From a checkpoint of a small mixture-of-experts model trained on Wikipedia.
Size: 13 layers, vocabulary 17583, 134M parameters.
Training: a variant of Adam for the experts, 692M tokens.
Below are experts of layer 6 (counted from 0) of a mixture-of-experts language model. Rows are named router (the router's row for the expert), gate (a neuron's input weights, with its number), up (a neuron's input weights, with its number) and show model dimensions 0-255. Each number is 128 + 32 x the weight over its row's rms, rounded and kept within 0 to 255. Numbers have three digits each.
After each expert's rows: a language model's description of what the expert responds to. This comes from a sample of Wikipedia text that the model never trained on.

# expert 17
router:081121143129119149056074158111095110146144113089137134123122168095078145148193158109187146072144134081105071179091119159121053119163120082168165118152158039150125158210130171157122096126108176094183118128124118156112167153131086155197107110086132097176177107126174108143114146113175191178164106123125150098098163107062196123148126192079120085114154116087077114142121154110151124124153152127124105099159143136125121127115120118089157154157097062105136144182105098140160132082105133141132116103113136087129148158096120145123179097187112132188103175175100127127079106079119101103104126149105102154092138151148137093066111133100068111200070151111106157100080174137141131142153143068097144141187177091144208124122141093085135158165133114122117123127111091137165100113116130
gate2:148123089147180077158148101127131152188162153096128127189154104122135103137136167142168135133054112184132188108127152134125142125141083188187133068100165211102111106117111212134104187115095151107111133174112141164124178138088121162106121118114089164101171141111142117128088046201184133110130147093127183131102149174086163149101132172138091101136136173193073133153178111112116117106139093101188112106112109108164095147142139063167117078106137150111129138147116123162059097145110121141161109094146095086151134140149120100147103154153054097107140144122120089132147184150119089098093119131134145129096103118147102155175176131154159105117170129088153060172113154124132167106135076170111046162170128205155172113132131161158109144076107147112086096115145111080074076106147149
up2:167106157076123125154088162087126132110081167130138145163150174123087164184140150152116108147144130155099066132131057151162132071122123133120136202150121054138167147102137097146145097067159106144193110108165086094111130049181147112187126155153126100117140089096088104082163121125084129112120104148112085116149145109172106100146136078147187164097172079079106131119125141164203125124095124121118144102135140142108135142133126150096097119093089112079115076116144157108160091028160174124113194146108177126157141128109188149059115106112152139202128115143122106143075121091153166156138077185106099177154132110081113168090094184166083111137114153169201177123105087154123110150132097090137161131101149090116124164081077128112112169160177127134158176081141114170135117127089128
Description: Ordinals, counts and relational words in sports and results text, such as between, both, each, first, third, home, single, double bass.

# expert 41
router:083126196163065161136144115119089123121120111107102087143154175132112132113158189085087099083125101151117149121091092117139119149154175143124135096139096170159157126089131126152097053113145073147107116114155169084116148120142149180113118117129154161126100151127099145065081093101190094120096119164096053134127114161116156115157104181122125139144113172126151152153131110156158098094149133216131163120125121142129143100166097135064147163085211124136087164099088092129100138109080211160132143171087140120110147197098096074141101185108063175125083170112133125132139178200137133116136138099141110139149094084122165199148127123182157168108111105120109160116108134175068138203148142175178136181127149174139073087113143069113096141136158087135120113204098095082161154117123153
gate1:092105136105087209135121094095108170119131127120136153125155136190162149160133089142153120110107129159136121168149083137128099128079173094102162165127136096192164122150147174119086113133173180064128104142102155168104167148135092058099152156094107131103104150160108176138179114151149208097106067103122174067180077103135148158147167065131137154152099091198114137161208135149120088120073115165147118120100186163153151119101078100152146162077127091104191107160141173107114065113161099089060145142172146090120145099163113076206139145170124170116174103141115136093126151122108088146149131125125109137139180182119112115128149095081141082117096103114117114152096069149069112075122080152140163117133110128157089114110098183168123097076134170140057091129141156158119140118109125
up1:153113126177054110071111152076144157091092164125088152139071217116122132153165157114189167120123052128183103100185106123148103108103118170141157109127132160121123120144127142110118165123138199071155104134154187132169136099134155109192128075035081114099104093107119165121133059137148122159139101129109143121128166146148143152166142178147111121133126109072110118165119173163175128079129110086113149148123083127157131118119050143145095101128082104130074144106120110082106104148186145157136177123135153117087106107122135115037143180139153203128075091143116139142095083119151161131107118130109203149121092137143182073151139196109144160111136117132144134131100083118135111070117146054107158173097106117092130092146129118119153111141139100140186116178128080059188140091096111
Description: Final word pieces forming plural or derived nouns, such as -ments in payments, -ions in options, -its in portraits, also plain plurals like groups.

# expert 18
router:101110106140037124115161175131116163083109096119177137116131149144174091152099041166160129107129177158110090139084109101081083146176064155152080120079133101089116166118173102182159147151111171172094182112153167096192116155127112164126099177141133191129104124125124117124150122128165160093140093161104156136113161155156137129170096130054101133119141163162084165169131100137105157099171156193142081109126115140112162144148152132111165112171226133100152157121130062091125110151129028105129136117125138123122151178168173114143050177156093089125143141127146121188122165130120150116085164089145096092060133104162162119102083149150092175157131127140132127090119176173165129091130168164129111162091145089130135139112126106084108095083184124146164140116075130147166087173146159
gate1:134097088115129162125119115178100138151119114106132137127152165117079135132153132130134115118168133072178131149095188080087105092148180088050186099091128158136150177201068132135124127149071161148108091082099070096121138157137142138173144106134119153171094136185123158103122093139115136179159115145097088100107125139135144131148127162097166132147158117056140149110098105097123152143160096102090094142142142218165102123148177122167122135137159077130158099186115131109094158092128115132155153165059115115081178113067119108135137104142147088168097119186138138198089130141138161068128148115114102108156086139187120146101098157124143177138073122114063109145188055108072125163069107053159141108108087110147153144115109106096062171179120176119197160156093177171152151104125103
up1:105079198134163103131146167081151191108127083142159173109128139136118151098114133163110118155142083145077097094174121136113161143090101125140083100159159103133069096024091099154167113093196120122143146109120122100144078190152137137225184110086083120105118084131100100165149141130076127132134119095135103189155158193122137136148106170095091118101145141098122098140105155092173129139134117120160165142095110165072123149119142107112124084146064149101081130130136144091202098102128145133140136142198174126178115093092120184137091113099160130144118069062101186118134138095129156074090182134126122169148165157128111123093139126109111165126122141052144180142100151070128090116112087138159171085178158142139173076124119111120187091180090175148122193096095133134152138128087136
Description: Prepositions linking a noun or verb to a complement, such as with, to, for, by, plus song credits like (with and (featuring.

# expert 25
router:118099120075087091151086128135128109063119129123119091137148153162171099109148162080158135155165152139117120111156119170098156102129126177089150185177087139109091107108163141172069098126124078146176100177078191092111092187179114149097130123155115153162097149136141088103149100065161101138086164138115108123100129087097154062085122125127133083104090185131093133161123074152166102129139106127103164066162094131142122109207090134161129164095159161126082170093133145022071173096191172091084166137138161119151141151118111141120063120094140153113089106191145135167158095144084129104188148124128109141119091126105153146076097145129112150151152141074129117122100095135142127142101133185155129142150185158144131055128167137074119132146119074131147099218072090112162122161156153
gate0:157152074084132077158167157113138094126106111163061154223096118111143120162084106119107114086133112186081102133107136115118116096120107080138136122120124050125092114110117105158149080144116085153120125101112175171204139135138084125108109157133058148167125138117062131169125127090104129146131158117127104138151154098129198113109184149101115084139156077104160146104126148177087086112099135080116066122125094116191176198138157118135157172140055165158160132138148128146164148101087152101173086114138134132135132201113099108172153122181111203131093119142103122179138129180147124167136123134152171060144201171103183103137140131089100114135136141121150159124129115185144097116126136151108082100008141134147064104142134138116161093134150089105116141117150175145166188129173094
up0:091114165170081120103115136028087163140206124103154188135162187092133085131129130106114105094109187113115092106126141081116148141155178126123195109154119075159149152115090145178061102094140140155140127133111132160111190179098159156106135139112122176138106109160100128160113109189171158128175149121108086137190151128078125110120112100043122153152163099099144100154124179175163079111124166162128114134060070119144131140125175120109174187203107156143176149120145138097128160095109176109135120116086060081186176166126137118128127171155106127126082146154108106147182158183168164179157148163104184128097168178133145087104182109079099118125137106164107149130110130092125119092130065100122103158137187117174128091133140155133145138139137124110095158082166119094159077115161133
Description: Conjunctions and, or, but and slashes joining verbs, adjectives or clauses in ordinary sentences, as in "rob and strangle", "deter or counter".

# expert 20
router:120101186093162154171175096134167081105183131138203110148115152107163114102165193156133161122106093131166180219130137146088105173081113101154131149132185162139104056117117171153129120087147125194176155132112155119193115127092063137113087136145192086107102160140174158144138146098094089128115159169123115169079142122131127135156097170124126055117191168094101168172095120111152133133158124166095158119120080147091072144142183151126144136110115104170163150154123158076122146077113138074146131171164121135152161090154128178138125151202142109104130109156183107121131134145101118064140100090113123137155116184109153099145089150097078174137185069117116151150125172115101126114094140108123165111075168100056150144096236098152124147112153131090114117136071138122132146155124137
gate2:069108179161185063159128134118110148085157033089098072075142118198138206097182095130093122128174180097100150196105090144157150133102128170111105166145126137158060150099093079157151131100103096152114144111178178167164130159084112099109094175176102110076086171119133082177126140165120160097149145133107122164140119150104159141162112167169140100086184108154176118135139151171105154095201126123037094146118091110143085149142105103141110136116167099109131120175164132180115173122115137171123110126132146121140127126118096103157097119074092167142130204122133144131120189107162151141184164110102121173117105130169117128105122116119155104173146140117158099151165131090088167159120101115134162120169126067108177150149165122144109159102149036129106124137136183136092142126186157
up2:173116072110082159113128131149163085160091204159198121155058094063177078147093159110124122128061081162111132076134138113109139151149082082170117129096119099057141115149126193124166116116161103126154119119109061162106134125183124220105191117118158149140185121092109112098138102080135066176111134089086158094086127137125144122110172078125153111160107154147071161109095099121102105161119111137169126083108146146119164116155149138138166132139141107153115110083118121096112078135151115109138071121132050129079137114168082129115171094174085093120116134136137148166177038144115106145094109169147137068171188089126095135138118151130135124096135129181110153140142128098151117100120131188151115162106120163124068138170117109147117106142115205170094109102178082139146144100050120
Description: Capitalized words starting song, album or book titles, such as For, Big, The, plus conjunctions but, and, than, without.

# expert 27
router:179085150174097128105173097142120102139160080172148168124071130191057127118139103103099164112129155064102129157173111152151063107116112115098121134105093106176143185103154119127112115094131144132084124130178154169176124105084144139127117132105125075081102125071178122057140177108167209121177063072134093118142097201151132093154106137114129082115089167174192166160113084113108163095146056114116097112096156131166116107106158119141179056139151133128082102104110137095119097107126085146150097118120091128120146089151090097132154130115142092145123069150113120131111137183163143100100156093142090138105138083165097118097128082136155107096110136126146085118163225120141100081137137128146178040096095168186143148122125174121092081151164116069172152100158112112114143138081125
gate1:171170133150100115095121108165104127084143109100113057143080065160130121089076122104112121120159119148102056066106122116199107117163104160060151107122178119121123115148122117181148148091119160063125056141137107110076151138118157173099100044112093132091151099135099135122098068145111177129182126107042178139049164120104143124095157148154161113125092175153115168111169159090132105092053154160126142164119117137137102145159175104067132089097178112073129097110131101127113165130105138090166177104081128109157116138118119140131108147132198138168110059107149061093146158081143104100117144135113154118177141201140152170128195118119112089122168187149113150129131081114107188129130143131143076170099157112108163107126125147167158176129180109127186136156149106123119119144117179
up1:216146170135111096066145157169082159120145159140142114165139083108067124092061125175119143140155186126047036097113151132098124147121101166080165118117137140166083105147139081130141125121120144096110104079165104161118188142101166141084094117117085170116167100165148118151132112139147129091109146136088183144071082147109115151121132137171157152121155103148125144133055103113040117193107114183128099135108078152158164155151103143160079091095146190113103161131157098109136117159145104102141091098105155157087113159165120169138177137155125146101148101109138148103158212115131141152110134176102136117161142152208182112120082126061164109134133127130124032091174141126151153101208101165097084138087111087152146103127109151150145116073141155105162172138111102097108113115150156
Description: Words introducing places or scope: of, including, throughout, Central, Eastern, and colons after infobox labels like Areas affected, Locale.

# expert 47
router:087151139143133162080140160097167155154147101167126063182119170104111150129139201159130068093193130113134050117123173141142076151202150184132091124145074148097122193150142113068169078147169169166089149132142154123085109183174138159114160103159173125077113098128128106124079104120160145098139145175201100103110166145072099111158106108140139155099167141121168129165128093132130095065115139116144120115079147144089126142174166154140093193088129160124064162105121106083099114120061147146132085137098087168141096146112144126140068126121084145159146124110125083140088150139169106070147116111166099105185126136116092137109069129131160150175102110085110092089146208117090133096150193121081170153145128133154071113135109143144099081156144087111190136131080125141140147121105183
gate0:092151149102101156135091178120184129132152135108095108136156168175191189145115132101144109127141045113144121176121104091151101124117109072132075085126114062130107087056100171126105144166082101097096142119064166116125192114112168111107108203071125112148105121131183161139126130101162079179090124155128148086166092138147184105164154138152143147156114146132139048118103132067103066092119099211151110123139063145164093136083197093109140173131112157165111117126193127143149112103178134124130180185134138132102131142134148087110127114126078144054135138141114081158120143160116103157167117108192110101188121107080092206097127205105136132141136176180125118106107107165112091101107140063145075175107122154099118122138130093130161134137177142131116123175096105123151114112114115
up0:119081125113146133137139104127177066136126124143134199084124108157129154090134114103118149106107137170145173108116168150169135111150138113165166142098079144118173131127200162111126120142137193162186094179121138134139161127176140115087207124082161150120129133130136087186097113113145120093127186121088091079162221174131124116160070147092116124141096189153199142115121125162075147150088116163131102083113156095156163158151111173107113132126205173147120123140135132113109100131143126157139133163167165086121150069121124096129089168139137144137137133103143142088119087157114142154068112105155157118147088145111162155079131121079169075149094145132131085149079153075151212125135168161146162171155082125107141118070157061158166126127000121123105172135136115096138072138210134
Description: Generic nouns for products, works and services after the or a, such as system in Operating system, film, design, production, station, project.

# expert 37
router:152106143111084098148152153168152126149131081160170073066067131126130077154143138123145149094166139117161093112118187074107116139128135165133122119192136124165120127118115083204139184120108157137070094123114102099195099099134084198164127058142186133132091145151129093112111084155176188111127077156121047158067172136114116094130148180168135127114094158153140146155109075161120088167160148152104159118079102153145094142132180095145122094120168132079107152092184102124072123115098096144072090149072137161096095095078147098120141143143106130156132154157151087119140210135131112150098140136103141073098145091185160134107151124142090184138106126055093091091138152116062151088110136083118126144096171147147165153137152109085101186143116129143145087083074081155125100153144183
gate0:149089176091151141121121113062185119135119079126145118134157096119069103150116128153121073100107149118098124121137117185191121142119146170116137102144096141094154163161141170123106107158104093142164134099132129122061128100121196174143124147082118099129160138107092080112119064123165131156156101091035032143114159168107142111074083140158139139182075130104148143161067126167156113167123143141108158127096149117111153118120047107124089113089118023213148068127158133105096130107142077119151107086126145126098138148109087093093075130078163111147115122139123138149100075108110115070179106109182199076151111127145107173093151123195079171159158123198146146159085150127135092133129112152077128180152120168165119130092097129128126092171131138107109080138121155132131188084105134
up0:128170053144132146121135108167050176050084156128173168055124148129158174116163078103104156105147153155176083166090127102082152127163133064126110112130172132158030091087057080138127152116126130159125106160133084132163151081091157126109153061123185168101113128156190143184167191112095119141113148084165136082135135114054068180102178131151113087133122166125169092150134095110098131081125077109150131166153145114127168146093140171133152093140135169138114133060125125154141102154165094147117138134116079102126105167118103149168154086133067153130136121139193100140162172149177090130153066124114111196093138132148126147104127143133151130115175182183095132136137138099147112136108208075130122126136129097144077135150144125116161125120169135167120174155129092157133135132138080
Description: Of, with and quantifiers such as several, various, approximately, after nouns like total, number, rate, average, as in "population of", "a mark of".